config.yaml
n_layer: 8
experts_per_token: 8
activation: "swiglu"
moe_layers: [2, 3, 4, 5, 6, 7]
shared_expert_gate: true
lr_router: 0.000366
norm: "rmsnorm"
tie_embeddings: false
grad_clip: 2.0
batch_tokens: [131072, 262144, 393216]
seq_len: 512
train_tokens: 724100000
Below are experts of layer 4 (counted from 0) of a mixture-of-experts language model. Rows are named router (the router's row for the expert), down (a neuron's output weights, with its number) and show model dimensions 0-191. Each number is 500 + 25 x the weight over its row's rms, rounded and kept within 0 to 999. Numbers have three digits each.
After each expert's rows: "raises" lists some tokens whose logits its average output raises strongly, later layers aside; "comes before" lists some tokens at least twice as common just after its tokens as in all text. This comes from a sample of Wikipedia text that the model never trained on. Tokens count by the router's weight.

# expert 49
router:507512517493490514528517538487449487448483517475461439530550491451489500519506489519524481501490498488473464483514463528486517519489472506489537490516489478476509499468483493489527515487502488472464480460524476439482506470487486475481514516495501512519522524472475543442517520499470538517460468492548527485517566520519485482507502492514565480522501518544494537516510471434534478536478492510502541502492547501512516480545493506504509512477497507520524508540501458473497492515464516497491500519511478519491503536549536508490544494494466490488514533476509529478483524472479501487
down0:484558487475525540479499506489511498479490455541513518505530544476500505498517466505504520526523478489498475483485479536501516477463469543521499454553543500491518498509503458508509513550469503499481486483500525535486496487475503498505517484534448515485511552526453488498502482464437520515526529501534503504473486469456498542528507523528512509474493562527510474492523501497482544467527515507539513537514496492485515501488511527472451552472486505511556475490476503531501514507519509522435511489516469497503480500514482513471504553478520540479525463491525493509508513478505530477
down1:500470499507485470491513474532538441495499480521468521490474472529502542536488517541512520459494506523499474540514493501486469496508510485510456451432471522512491540496487440506495518538482548531481524493521517467487529509524469474450549511468476513469534514532487504491468487524532520499471530490505531524492479531481524490522529513525513469462499517495531481477490498502515493504482504524522534492515511469464518512537482527497537478497472501509456493522536508518487490479505450491469516513476525498494518508469480470558492506490487536519471572505507488536532510542505514516
down2:495526470469485509495513509492496480504468523526512464496511508491474496479559408504500516468467501513512520489520495498431508503483449486508545484496463513466460486488492483515503464518488501485528492553506527506498519506449506524536537513514486523468536505554530467526466501499483486505530500478549504465513503519504465490497511474484473483456557526501469479447528529505455482489468482529544484466502549488484488469478496525504513485481524528476511523523467534507501446505486521499515470511495514477508517465527506525498502475500523485490522506507490505515441502501453505489
down3:485461515446487478504505516492525530504453489497468496478501492523475480544494487498460507493509506494513499452496479501476512501509498477528539502482511528507524520512506459471483474533488510473462519472510518494440511504478535457482517482484493522517499471493532510516450490482513460471525507469519489527515482517533485496492511514431520511524477488534518479498509480487445466514477535496501513488466573471511524486497535497506479503436532485460508514484486472477490489449478524472539488491497491478496502441506478442511477488455525538477499470469532518454468498487477481535
raises: "It", "dom", "She", "The", "No", "Sc"
comes before: "-", "|", "==", "===", "The", "In"

# expert 39
router:478501470456503508487521549462464491518495496474455457530563506474496499567475494540532505523487498489479504512510497466489546468499449520502508501509481520499508487518518490475517504500561502537494486496515506477530536515487499504491477462466511501498507489517459545476489486494475503512519460445498480478471481514504516465488480520492510520521531531528498493488522523495456450502438508537530485504499540499511484522536523458496474505517484491486505474528518516542486495534501544463487474515530506483521474502509494463504484427487460480487508487515496516424464513500516502493
down0:534490513517460544548543492508496474475534509499507504487505492507507463483550510561470522491505533524540494458472520521519461468487515501503514487472499478508532541517469442519466482512521471487468533479546526492484473445476509493470498528496493540519512474475517532526521535479484471529473554481469537470502489477520478490472511473503523493529488524486470525472502530517538477498542470515496491483500443529515489506507473522525514476480516494483540477507514520479501487438475529486520521489498511499476502535495483468511473522468516532506452490502532495470503462496509467483
down1:490520477507498498468490530519471484477476504504458488501485472518533481460484523464497498516462487483498495496448473496460535443485451531510471505448514536557510488490545488533526528539484519506500490504465489505461556447531487510507490511512480467495485496533497479469524527504495448499508532499510509460499497508521511465547484508478513501517503460503525462475524466496479520530507492506503521501500475501503453472519515462519469482479517446520485557479509478510466545516496485488519527488484492525545520452522530503501499516564514507500495521466460535493516477487472511476
down2:476522487457475476496525508500528541500469494517510546468488489504517495507497491515481487491542475547463505495515463500490459508548500510530504519516503534493519472506535516539509505483550481442533519519526493505511479471468531511496487482449490510487498524519487527472515535519498485488494478526489516515491518461522465484504497553501492486525514548566540472547507522533535552479517527485462520499488523487520469501554553481512452479470510500495501512500522520500464526516479486510483479497564503511474476522492524506525511461468492487521456521514504553508455463493509507484
down3:474528463526507509496487452472497488482515476524521525496492476502516455523526521497525524523459469470483455520496498499512486459487550509488510523509520535491458479519525531499522490475511511516489496468490495548488538487516481507484488539497485485504543461508418489487511508495502489512517482444502513460468506514485459500457499525485509492468495505547487473539513496530498479488501484511531508506517539520492504510454493466477528483521468487487499534501529532473474433490464516506511473429501478469564507490508520547504504474490534502473538468502523480521513537520486463476
raises: " ", " Top", " Time", " Total"
comes before: " ", " Party", " No", " Preceded", " Succeeded", " Year"

# expert 21
router:495501512519520518492490466484504480515500482490504464502505533524525521526459500531549499531504483531514496506532495474451501480516503525483482478532460490541489487466552506516495486474514498538485505464522511530523506505487501444458492491528496497525520544495476528479489533482476504548537455481554522501488498518504508496504478515514524521586488522522483514501482507496510478502478492528503472468483527510552505520539566518537552485477525516467524493492511511507477491517495492531502495508502457521530483513503542527507468469469512498466510553489517548463503460439509462490
down0:552537519526520461493497522474519499492485509534521493504546545514521508497538491504486515463480505490516498498497469526479468497457500465541510505476477546506528498447525477465461522519473487486491515443489523482484514483487509495502513492495550484565513463508495500517491483495500491482478504534504475523531521491496507501498502473487518466528511514528481498504496505496471507527465502482532519521468485509474470472472523476472479470487525473490517536489511458498460566516520516528519515488462525515467547486560513495515535518491549481481444484487511491453432456505490505539
down1:499454495524466494503547509543479507499513547453505504550485485488445491473508525482502479532492534568494558485489450508509507527516484549471493466475533510489476544534476474521490459546463546478490513502539497526487462492531479502498496489494542467457478550521496495524492544488485535528500529504544507514513491510503516531526516487511509487492470475529543487469456511513484519524507515483513511467500482527507524492535510494533491583481510542514485514496490504477507481519532506497478521478496505488522481526502495509476462480531476505508490536502492480516503524514456498508
down2:495477459489487474552537508534499473496500475487532483530480494480489507512480465491544538530544512542537491481483497515482502493503517538497558484525500522510456488529526453486533491509496508491459513470498520518535459501536490502511491483439455505485475512520475500458490508500525438546513506500458461512520486499524516511477522516488454487489539477457555505542495531514442475474514518504485496486550531468454506538503518506503496467521475475509487482457509462483535483477491546479524519491505516507526462496493484489513524496482468484519516513510494466478507531501496513467
down3:499507459518518498543464536504489504504540478505433491458519513500507498513522501482501546530485507499495478546476492540531495487504523465443467514466502490479443521507445514505523497497514538519508484484453412494506517475534505520494469508515473507480485467469504497519516499554523492486516506508525505522496474514540520456499502510494526518528490477489475532533488514521501471528516481531473476478475494481462477486449520481497486464558492474473469463472479508524504530508510479515479527489518518497494524499509519507480503492509449513550534517485521504528563521474479506488
raises: " the", " a", " \"", " well"
comes before: " a", " the", " well", " \"", " an", " part"

# expert 151
router:473487515462512509479483516502505505475453497489454511539555522497454481490484471532553488519512493449496454500542507497501496490466492518495556494537491477517508480514495529507542530476549473480493498459521458485514558503506515519464482491479503496493536477482465538492517492481503526516485446463487490531508525559515484491518487495518565511524506532538473538482501523483520481530484524513525493536478543494538491503506526491478509502479482497463487506503521479503508528484455484490492468529518451483469455535514500475534533490490488489468478494513503514450450502495496510479
down0:526500507485481487492463496481485503517527511496498483513517521546467526507462563474470478499514478528500523475483488509532502480463545493460494546500462483458473531533577502505488507464490501509483492490492477500542531502519456471497443495500517460516479491518508569514493497498532515468497492505497514501505512479563488517504466500488499457534506461520488554530465543515508486486494509494490502487520487501484452510494520508509521469488521522503507452538519507535497491503500500488498495497521513522425479567519509533468504501547458463478502504519504474512473498468488513539
down1:491491484480469472526468474497484518520522541480472548484499452455524523467487515469497456519517458487528521495543511495521488510452486502516512519464468478491491547487478497485556454463486485457486493493530492502516490517491493481488513543510492500519524535508513475515476481504492509520454489491465513513499528495512519538461449465489525490523478502508510497525489523513497460521563501511521548531520504509448501560518485474506468480542502513477510503520476505495487497512557503522465496482455493526487551546518498485545471515519512526488470485488520499510534528476471546512
down2:516496520488473526500507515515484549497503520497520504509505482516511465541511495466533506527546537495501514478513527470488545515547485471499473493537473493478514518481506472496508512507476434491496524550475531501523507461470484543486475472492483469558483486557495545516499512527503477488486514472487512484479485452505462501521503515492509535510459496490490515526504513485527500486529522478502508520487514502496494538474441488509492511472498477490541511493483514462451500530503568535528504520514489456530479478509522456462487525521443454499498463495548519474484489463482528454
down3:479510506505523475500454555473507507487489465465504459466476521471518515495440561471490494503502462494518533527498488519556492496494505499464500465482481505509508487507489505516483492494475508482532454456478494518535508497485457522520501489520483483461482515481493488519500522544487546480490498500461499481519508508517495479481484501474531489518497523523537485551540533514526500457476510521492477516485486511457520499494540459458474509494486478530495510470463528566459526514486501527482508535492478480448523476471536492529506477512489508513506515488504450509580515538525544507
raises: " ", " Total", " In"
comes before: "-", " ", "|", " Total", "=", "==="

# expert 60
router:491503493502523525524506531493514472498521531504485478543542507519470494500527462545466494468531461508471468505531510483483501480480506516497546497550487475502499477502527504496532517481548455480474520461486523468480512518497493490455470527525505498499486549524472508513479465499503515502491465492551489509513537542537464502511496513535489517552493483518518508525471479477483471520487496460496502530536493514480543500517544514520471501464475543531535472495508482505459516541453528487552491537492477476537488499482511445518514476460492536471539532517502546494487519467504475483
down0:514517508497473464540513513495490544509508496508497497492516533521516486438498487500528461478520491502487464458502503517493529489492459550487478501522501502513515485493505526497478551511481502473484487503473475559490521527481495498455462531490555446516512504486496494492523501473508511507541539479489523462532551528486443515437508485494465503515560537497516511528506536510505493468512502480519521454489494501477472509546498513514497499519498489511536484480535459470499554486522490475516532479487561501483509493510464510529489502485460498459488540504470492559464467520526490494
down1:480488502487489485448530494495502475529510491484515442503490477465492489537428496519534495505460497474503514492533512511476469459456489491507511508487448466479507543454473506507505518499460469499525504503496508521480479518501494482523469511493499453489499544511492500487494505501495453514501455498513498534513469493480504517473526509519540504508513524517494510452485526520538474503525503509471484506487476542559481529465449523468500492472431492550454514459515508485496499506482450529469510506498544510497504471514489496496583514499471510487518498498495458480481488527453528518
down2:477490449470552507529532495535503527495512475504505492528527545490489504475516472486530474476489518498493526521528530492494494526498477494489488514481499519498489498485484524481562480493493512530514505497518497501509557504522514504572494454510482486474473480440539532498449501501535528484491544472514543507504483533505521541469493508499499524530470469497508474463496575507483474542497517499509517511475524491512472546544454519529453483501492540519445497502472487500475497502476482458546524494527480543523516472468500471483502528518504545517487503493469488470476502495471488509
down3:478507497514512502477451487510477525454499513503501476523500495481492524507503539507491524516480499479502513477477500528542509494459498527488492511495521489531500557529490550512490512458452487524499520477526503525548530521514515500512534514522500513523492525483499528484550497506474482462477461513482498449495473467486500474543500496505462493482482539497491482474488488523488430512511517544502485512471422477511505510546519520534454452460479534526449451482448520504457537510506476504471502472525530499492501532470486508534478512485522506519496463506483466489480483498523554505
raises: " in", ",", " on", ":", " during", " for"
comes before: " of", ",", " in", " for", " and", "."

# expert 215
router:514565538507490507507473515457515480460477478443495508515514490525486511509517490549495524524541503530512472473516548442480498502484490527467505500555465483526511522482542488461510464467532456510473498503543521484465525489519496504509474478482541504501499484532505546499497463507522515471512496466527507511478542527494498515516490522506486531520476486527542492505460519458496503545521515474502504473477496495532544556493494519511533513492476541527478499508533496509543524490479521471522488515491468465517473524494513511537527471449463499492472495529486505462465472463526505490
down0:501520529522502501488479528490507504458499495485416481521494478477495473504542458510503511516512497506492508498495482545499514485515515545501506477549482518509477475508503518492493499520530495512484486463533493517501491476433499495519455499469485542488512551526490522473511513487489508505515495523550525482516473530496541521497479520494484458560503481504525544493520512514531488571512494514508532532516519509496517497509519510548521487454521478542492551526465492463488483525470531460529508513500552475503517525525512492508455498516456478446506542523479480452508517470521531488
down1:515471563535450517533516564476544542480480508477478459460520491492506537484503507529480547530501522455511499477517536490507490520483500494497484478515491500484496475530501487479514482508510501449495477528482443517492502490517496435498501457537507474513482487515521516501498463558501499490458505505472508536516481482498519521464492547454486513531491526510512498506512491526513476530519509470491487506487515502510506482499450523540494509508497509506478516489512508465537517502543531481465541516486511513519510524503491506498460458507495533468507505482525465476581514526471507563
down2:501514520518493520484524525525459462466486467477483496513511462479514496498506523507499466501492481552524503472492500489467454477440508493489545515536553517528537497546516537472493489512490488519480512511513498522482478482479479500505518452456524488517491523530496504511509486475486479514474497520493522510481504504528526525518456529483495494447511478480519550509494459456489520458499527503493496490479475513496529463486515489498507485506517523543480526470436490525560515474488478553500470468497545461521504448532495464488559513523527471529484485495541498501530482550517490483
down3:463473487477472498520505498487553563525507481539492532524467481494488558515511456544523472506480500498494455470473479515522509546510475478529527497514528476497517536488498529496456486523503494491533522497457485494488503509525516504488492505514505504483468530486487478517512489502497480512499467516518465459517522520506550538559526525508464509500487503516486522495540494506476520521516476501540488460471474540508526488497460500565507499502521479518507471518487500561526501506510479516479479520484520522458465456503490492475456475523508455471522482525531488493566509508560488512
raises: " a", " the", " an", "The", "-", " in"
comes before: "-", "The", "===", "|", "In", "American"

# expert 238
router:533507483490491502510505530521512501446438489525496522507552504475486449529533464531500466490519515487509505512565524463490518484494512509482522520564466484485500497434515511502512498497507470515486539461510544514445514460510502527477509505500488487490537520535484529483531487474489472479463488498556495529508503494506512491513553515517506530519474513484500495516498545459479476487468504481517496498493486476469526489525483514496478500497466534522537479496509489517495490559467490513507442523488476512500504489470497485531473457474477509447511549535480529502488515457472459496
down0:540495479457496467530470548481502468539511487485494449484473546461477509531517486468471514556508512495467532521518516476528496526456507458464464496484501539507489482482515549507474509490478503540487473473520507484488509453537506501484499497504519562491517505487499506473507500561469489469511564504475508470526459475494482517469506496499505537515546539476482483453499505512497502494499503520533474496510530483494511540452534475453492461513518524491537525541510470510481523523485475509524512506521493533476491472506494522496507467502498498476467504455500536520484470463481518518
down1:521475525510488539501531537484516500499539499484465479472494492515522474514528502462450472501493504439461468482449511514493490502496511480520490463522517515513523509499526506463481533495559529480486505517538496471489487481508498528492471483472514512517491503496498485489532456509494520482499488469462532494459508532499519484495512522538505510483473513485472504499488487496478552490506499515517499465519473498540517492513497493536471486481553498493547455523529488410511520499518469503493478533544494524450463523503451493473543515511507510496453470541481518560517468529530514464
down2:518491503473486532526474493509478503498463489511503532492479479480512505468518484485441472522487495496481506512512490497496534498484490437487475492436469477452510457552483498490487481485476513531483508517483487541479503484513519484506512522510545490493505491504525507495486529513528547460535520516470498476542503470501466497494571479502539523473535502462518527515485502497493516485484498526527559520505514515494487508464501471450528520536523479526465494462505464492524452505547481519526475502481519522547453477463518445510483491514436509527476502507509524495481521527528511542
down3:552506503510510507486522517461557549487488507517482504533505479496516533517561500509468488489504515474462542520485541481500522521513555502489506504474516528460470481490481498487502502467494529519498509479473485461498543519492463520521524525541565532506515477493496494477551486514501477502544549486454524499495514494535488447510512487482482485540484475491485511476530509498499483496496527476455513476512491475515518526437512454468486487500481494438547485464506495497480523471459498512500496494473512514502529513495519467521492456477472498491542458507480496523523547460516488516
raises: " for", " and", " in", " to", " as", " of"
comes before: " of", ",", " in", ".", " for", " and"

# expert 118
router:503483529486494514484478511504489487501443515496438483526526451531533503535547494535521505495457503511492464498478513478520546491492502495504510479518489525492511544530529467481508479516500490474509506490509501504510531488446518478470565499490462512518480456496463537486493516528464494514484493511500499533511555509502554486505525491488521554505503526552491491505461502461497455528517498497486469497461508481509485531505583490497514537501470524486519509492513447504511547552530512509540471490506521461483491478503510499506470501523492540513456527459501486487470461490484492491
down0:503533480467533500528506489507498463482471468479479486506500551498491494538505530449468496481526508505473502543502491558504446498507496458478468485500520490497505509494470505510475479479505493493538510533467504538520465491504478487542460480510497472527524557505482486509502463486516499534518511513531553537477503475501467560518531511532503497504528490555471478523512507521497496480469489511489494552480514465504495484529516497540548543474518496524569494516524509514522481497488505491492506475531531503496458527490449546496499555524515481524542511503493490500526546500504464529
down1:496484503477483469553548517517505519524506451463523503513493511453482518463493539423513418542505452495493524533507481510536508501482490487475505488489518501531487504467505495525531551504449493492537520484458494497491527470490476505508494524489501471497480527536509518483483488519514477500541501533494491480497501497525542530492447537490491461514428504506540530507517505489503493496537499504502477483496469512534483500492498477440478532510511476513502457504461529523477514498526472526526488440504531506508515514511460535494491513493473493511515528510496484556523494494536491504
down2:442519550517490470457514505502505485507519514494496510476512486527504507495537504554513521487492503485492477516479515491483473472514507465480482496500504510426583480523536502482518487492526479500452467550465485531518514515529535483453497504531535514506497522499517550491510460478501494500477466527532494479534519472462522483527531473514504499546535514496490531529462487476512487499484487489516495535524525488495507478535507509503443514477512468483497495500515524512452532511508515514474503501472536488540457466519555518515538529507516510481461484503524519525490446486493528457
down3:488508495516525488524492438483446497520497489537501513485494518514513507488496489542492479486516506466547498490488515522493443533459471500505533543487494480498484451558461511514525496466493483504510497524461503471502497492507445487495522505496475493482491463479489513523486517482564474491489482541492493534458473504490516553541461479485514492522487484507477490499506528471451457505496473505505448524482483448541509471471487478483535484509522455546437518479470501523516506501485497474497527547458515494496492526508479489500501507475468475466533501510536466494479514486553522511
raises: " There", " The", "The", " Other", " However", " Today"
comes before: " The", " He", " In", " It", " he", "=="

# expert 38
router:477500487455540509495484537467513502477452498504431510493503518514468485565522514522501512542469516499515477513538512489499544445508467472461521515515482492493561512533503498514540497446532519496509516503516503473516524496493498492494482483492497522511526548495465526432522487477506463537489458444523533484451498542512494501518503532534543474482513521511484462492483534490481449543485499522520520513470542466508510480483508512506533460521487541469519483519487519470496504527494526499506475491512509516486515481520493490499464492508477497511494540495490482444483502485457493497
down0:523497471479490453501513521488472511489492500489516485487525527541492499510489475518491522501494515494539527469555463472533514510511524496492555482514523491503520568495497516523500532522527478502445532501512475510486527481486557509497526506505503515511512498522534493520456504458564481533497524482467453526520499512501531516485458490478488534514489521536522484497520543485497476499528511486527498507496495517460487487504507504511421522490464508526533468511505493477517502490484524519515457527523488433497472480500499479572497460435494489493517536473490541507518513534511506457
down1:537546481497487502499505472538525494510501541499512518509498531489468515501494500480524536484507488535481526539521515525472498495495515404489504509493507526506529488518485488482460496510504539473525525480476496479493482497522469481507466510513528468559471499520500506471518543521509543545529464517467473508489504505503497498483496472532497492472499501492496531526526508495477498447460511545536528487470499434539481491443505518506545501502469522481502503476489502532475504492495492509501518522472525486507426522529496540529541509507491510485472552471506482518499457496549526450
down2:514489531557470492478509510490498487470509507490495498466538469494493516489465545469490494489484510539492506513503497474492518498512546536516472460478518501474488482519539479498522551488502483517481486519506529483488470500534508482495511499481507510547508525458488518518517507501544486455503545482470490542520477546529538497474496494507503521506472511441477474513517507512510511499479525429517474500518445520429510528536503496428537498501443540495513466460498513479493480520491488482502585525509527533497515515514512509534506497469524544508499489490516502481516497480530476478
down3:519518508508515479499524514535536470502500487451539537491493509542501524499509505476516497486465466485495470504511523472490486416513494485521502519528501511542506523485504477502483480542493484523522508510507493480501495523488483482430480473551461416506479524477488472516543457461498525527501524522532476529511461506499492504527518506550480480461521460521514466551480494498491505495493487499507510476466511482506468536494542481483499491507494496478510552474515482466516507517509529521509505537519524477497501499457439519505549497505532521481522466489495502552447501525507525510
raises: " ", " The", " Total", " \""
comes before: " ", " •", " %", " Date", " Total", " Party"

# expert 248
router:519494538503512507531484469495502509476488465478434490495522482471512509534509492503518512510488511474448423481482447473520520478465531475512501500535481505539533502464503529544484496531518515506501487444522543439499535519509528499509546462467516485508515508516510549476514483472514524492483510484529461459494495478514514480481505523529496503523482496538510518516470522483473481490470471469492463513485543473536482472489502518504500515476500519499496474560513444503512522543480505507523475522533504465479475525509475509526454505505493534463494480497474523493486454482493549487
down0:534505529516517495476506510485503527506551502499480489465499490523509499491503492521496558475457468505521532468496509503516492520509484515493448572471527506477483479504473532533496531516503489542506474466512483484465515521501490531499459511512511501455507485482523545466483483486464535498472500482523508569520495503500480500528485534465522504531508538479445508514527485474494515490497515558525486462487526484429474538508497499464504538492530489485475459512497498515553491521496456548532491513497472486476466525475476486498509516517474466468490455513451513493534464499478489491
down1:496491538462538526496522496512502492505484501540543526503522518482448497466532482524467482530516487559521498470508490492464518491499458498525526515519517523508494527493515493553583487485529504508507542519489520487506551513466507515507543499490509484530508515477478497541528498509538518507484527496459546471502489517490508555529511473585479508525487526515522499482496480488515535491495492515531503505522495502552467478457472508487468510488536519468549494502527511488494484455496486502522506524502497460531515507438500526475487516539502538500520487542516520479479497508497459510
down2:473479536498491518504541520479465531482485515478467477465482471505522506520444444507492501510503503501529496518478533532506492476499554493480528451478543473477459468514470527512508481477519515536457502461550510517481473484463467475536511528513508485440507501485504470472463481493464462477479452506493487519505489502470486485511481455463506519504531479479486491497485547490477490533510510477497465484533510492511512521488487487465538528505505496464491486504533515479473503490508511482496496463488496492518504452509541498565472467448484496448482547471539462492524495486481491501
down3:530513515498521501506508524488480507497528504491530481546502553486518511485462453516499482507491464547497484503509480502489509519502529439511506495482529505515476551449520453495511501522530500517534477483457476497500519524508491487475563544463532482493464530496523499493512523511512540514473490486523444540516481523520457510488507541523532499480516493528512503481498471516492513481546479534499512470481552433500510455505499530492503469495450471518473472516473513484466503518521524498468490516502506507541498517515486528477510521471530472518507537491488511491461592510486503499
raises: " the", " he", " they", " she", " in", " a"
comes before: " the", " his", " he", " He", " a", "=="

# expert 137
router:492498538492519539493501501507524494514501512503453500556516506497510524484500467514509496488508508465473466458534541513495537473491466534467526475522490482514505506492547474466486494502509480509527472483519476458509562473517513492483494531524504522509500530517523503451490482497530536554503475453565498444482530534515487488557483507535487481497489512527503510504478499432507510522468473453522466509476557495524511495483506492487463516494492534472481480500517478488488515507466503461503434487551507484499466517491474500506509482492450524456520507491495531491464481509529522513
down0:485433478475516499400497521494459518500455490482512457517474491515501533536489546517520494508488496555479454487483485487487485498531527485514501514489506554462508512488514513508559508506505483502453520509497547502448478508504550481501459536531518513483453474538501511505494459540481479511515466531462503494504527498490492488473518519525490501497510538478532505483531502504513464501492539490552513505445475501499523533499485482477516504484508487547474543512525486510489520549481482480475487552469503514441496481478509502489495466510516497484487499491508507495482483495501513480
down1:534517520447519477517500518478502539493479471438470534491493487478476505502469506542498454530447498489492494471497509529533494489511531489488531453510521492530536519490497497502481529479524492470518485495518522490502486522552513518527491463488511506497537524514515507524499516544516470501478527529489536500520535487487500489513482518507536473523516469531494502528516516486509441512500514524538479468508559488463521501521521511519488512527508567491501478548489483477458499469477539531523517482495511483498509524533498557504483473484484517502535433458507471494528533531484547541
down2:491472513493510514509499550480506517511513536532461458523504488513527502507454466463507516503491476498514488528504481540494468505551510491515543474514553464549498530494485474492508472516500500476501491514477518507477497492451537543488541488522487544490514439502526488513541521474501515518524519511532475557503463530487513501509474526497485507464479470522500484517503494489538477488503543523461499513479491451533484457494490453461501483468502497516505524487464489540515515505461501559488526496518534459509510442546483470444513506486522472491505505498497514474509558483512500511
down3:503497447538516482520504526486459509516489488514538486480526488506466469441540518460447521569489515516532494522490453543467496470460508483469521527501468505498536484488514486466504493511472473495494474521542526512492504481493547520454530508482527453522493495490459531475522546468503488485536503462491511508481494484531505469499463516501473508524472460501524481551475489497487519457493519530495528520533462493466507518499487508521518539459477503537493512482465474520469495492509480519517532488487520477506519531519525504471506546498488536528540458468490535497524488508501486510
raises: "M", "A", "C", "H", "B", "s"
comes before: "-", "|", "born", "200", "199", "aged"

# expert 253
router:475552549475532476489465500476500527501475515470501508496501478491472523506489472498525464523482503532481487480501490454471514495486524473481529528566463527499477492497488527473518520511524520501467482461547501525490517447481498501491502444482468527485548534503463544506502493488520485520494497470492497479515489486504511519519522547480530504567519487478477490517477493502491445526426484527500498496488538485537531522480535525500516454471488488512526472528497505513514462546498509499497484497533507499480509510502505489539475458486459500520545529502531531465500466486444490505
down0:516561540454504536487515478497508501524478523503517490504495491479487489512487498497446489490514489510466514475492493470507497493489457497505533508514471461512480563529486486513511474515487484463518519467489524522498449514534488476520495503484468460489515493533522456541493539487565492542477478497493493520535505476520510543508510539491531487470487486508530476492479499502484541490489488488473516520515509473466509502487483499535491417477505535495546494528523482512530471517539507482522455555469488505466521486463467457508494504497525446508463466512532477488459533512487467507
down1:511502497509528474495498558546508498509473511516500493517492496492465492499522505521518479479531460465483513500538484481497516529524488480531503480453535499493507553487488467528520567511566563493507491499494493531526509507476533525527526503519505512497529484484499506474468494556437547448536507509523525501475499509507509479458523494515500511513521514512515539524491471472527505480520486485505513486469519489473448493540528515510491489514504508489495492519516513515465539427493516508507508454512480497479459495541533525536476490482477491472457488454487467464512461541483504485
down2:509483461461534503530500543525471453511482541487479507489549511505500503475530464503513537536509474486534483463480471526492476480492486545492461503530471478472467543516503466504468460541526479527517520481492496485504508499495493487516517497518498454525502471501492500518509505506466527490525512480504485500507526500517483534512514505479464491505517515511476481483486458518475533453507543471507493557509536466460496468471516479517481509468462554477510499506447465471477550485500502543497460483502494495508514451510514485514499515537531469524507543466451528478459488472527541490
down3:495506506474523495531522456510524506492514505497520528514493498478498538490506526533507452516506501511460471560454479497490533494513512520448450483516555487494487503497465482533528555561509527477500494517495514490477502505509450493510494501526532501455453477526535507476534525481486477499504426495475482490492510486499505499479521476511508492473500526531539506515420496501504485451561537509492487511509432503526522513507508513515502539532519504463474519475475541497487510555526507472509508504504480505493515532484510499472492507516477486474498482539529492520528461505530504526
raises: " the", " a", " their", " ", " his", " its"
comes before: " the", " a", " his", " new", " birth", " \""

# expert 218
router:491486525516506496503542557491489506484483517524497420529548484507533494507525480528515544502477494498505495470556443544442524466513512508474483480516501490519496482440495472472564505493531464526491524490513493452459531496480492477503529490512502500474489514538461528501512477475496452510470492485542520531486472526470491498502512521506490540575508487523493498497504504462495478495504463495507487503474493504491488520542567511533483490486501499525516453498522505461480513559481520493509485538530515523511500513470502502494475498502483521482546510487485506476490490517468504527
down0:488544512506481478485502519521507520514491481473505485473499504500527504498479536502511544559501504468458491493443479488541521480476515511505521495481510491541492487507496507504498533519498459499513474525509497493465536482486507502452537485486500448479419524495464470552545496487487471503477471494491501482504467490469521542498486492500469475555502510491512508498483480455506509485489503530491484493500504472523525525532493510535492446444509459456489482510495487471534485527492514536502513504502509510469470562468467529524461546497467519531509442528540516477490497533470498467
down1:521476482510471508530483503464475484503524489468480455523539566523484469494478502454450464463489549484511488505494526440483509543469511506524533512496528481535482514514535534474465530478535462507540481486476526488547523526516471482509466503502540500538502494524539536508499552501509518495531473523493470496486467546493457507539459478488493469512488529485475561512506507530459526491539492514489469500508515520524531519494517488489506492525501470490482515497487484485483514489509574480515536510523521486521534484469510522536527498523503507512491495491507525476502507491489546496
down2:521481521520475539480560506529522481507443517543481530514487518527525516476474495499464478487462446522502492507487512487511532483500519517497505515527507492465494529531506497496518491466520485451508522545527513531498486453497510511493504452494492524540493503529505493485496503487477447523520474487464510498506547452526499523542504513521513477459479493504493488476492499452547497512514496519529505508513461561481564501522478519496479513447484508475477506503501507514457468494494511506469481533520422506484523522507491496518540487476539538486506503535509459512513559499503547506
down3:464471507524525508486495465497496492546523460489485530514517501546501474515520507501518524496490491530526472479529484500512527459502482465499487497481435491504455506496489529526504544481490517504532507501504509501528511532495524504502445530508511514513535483550507468483482489454492535489526456482478552505483506457503513540524532506504447514499476507482520502457483505483501447481511538453508488473510532536530503454467502539513525463519509527515502549502473513438529478514506464507500494472459486516470471492501490484480470505464528475492494499513505505569455508489514548529
raises: " and", " of", ",", "/", " ", ";"
comes before: " of", " and", ":", " for", "'s", " John"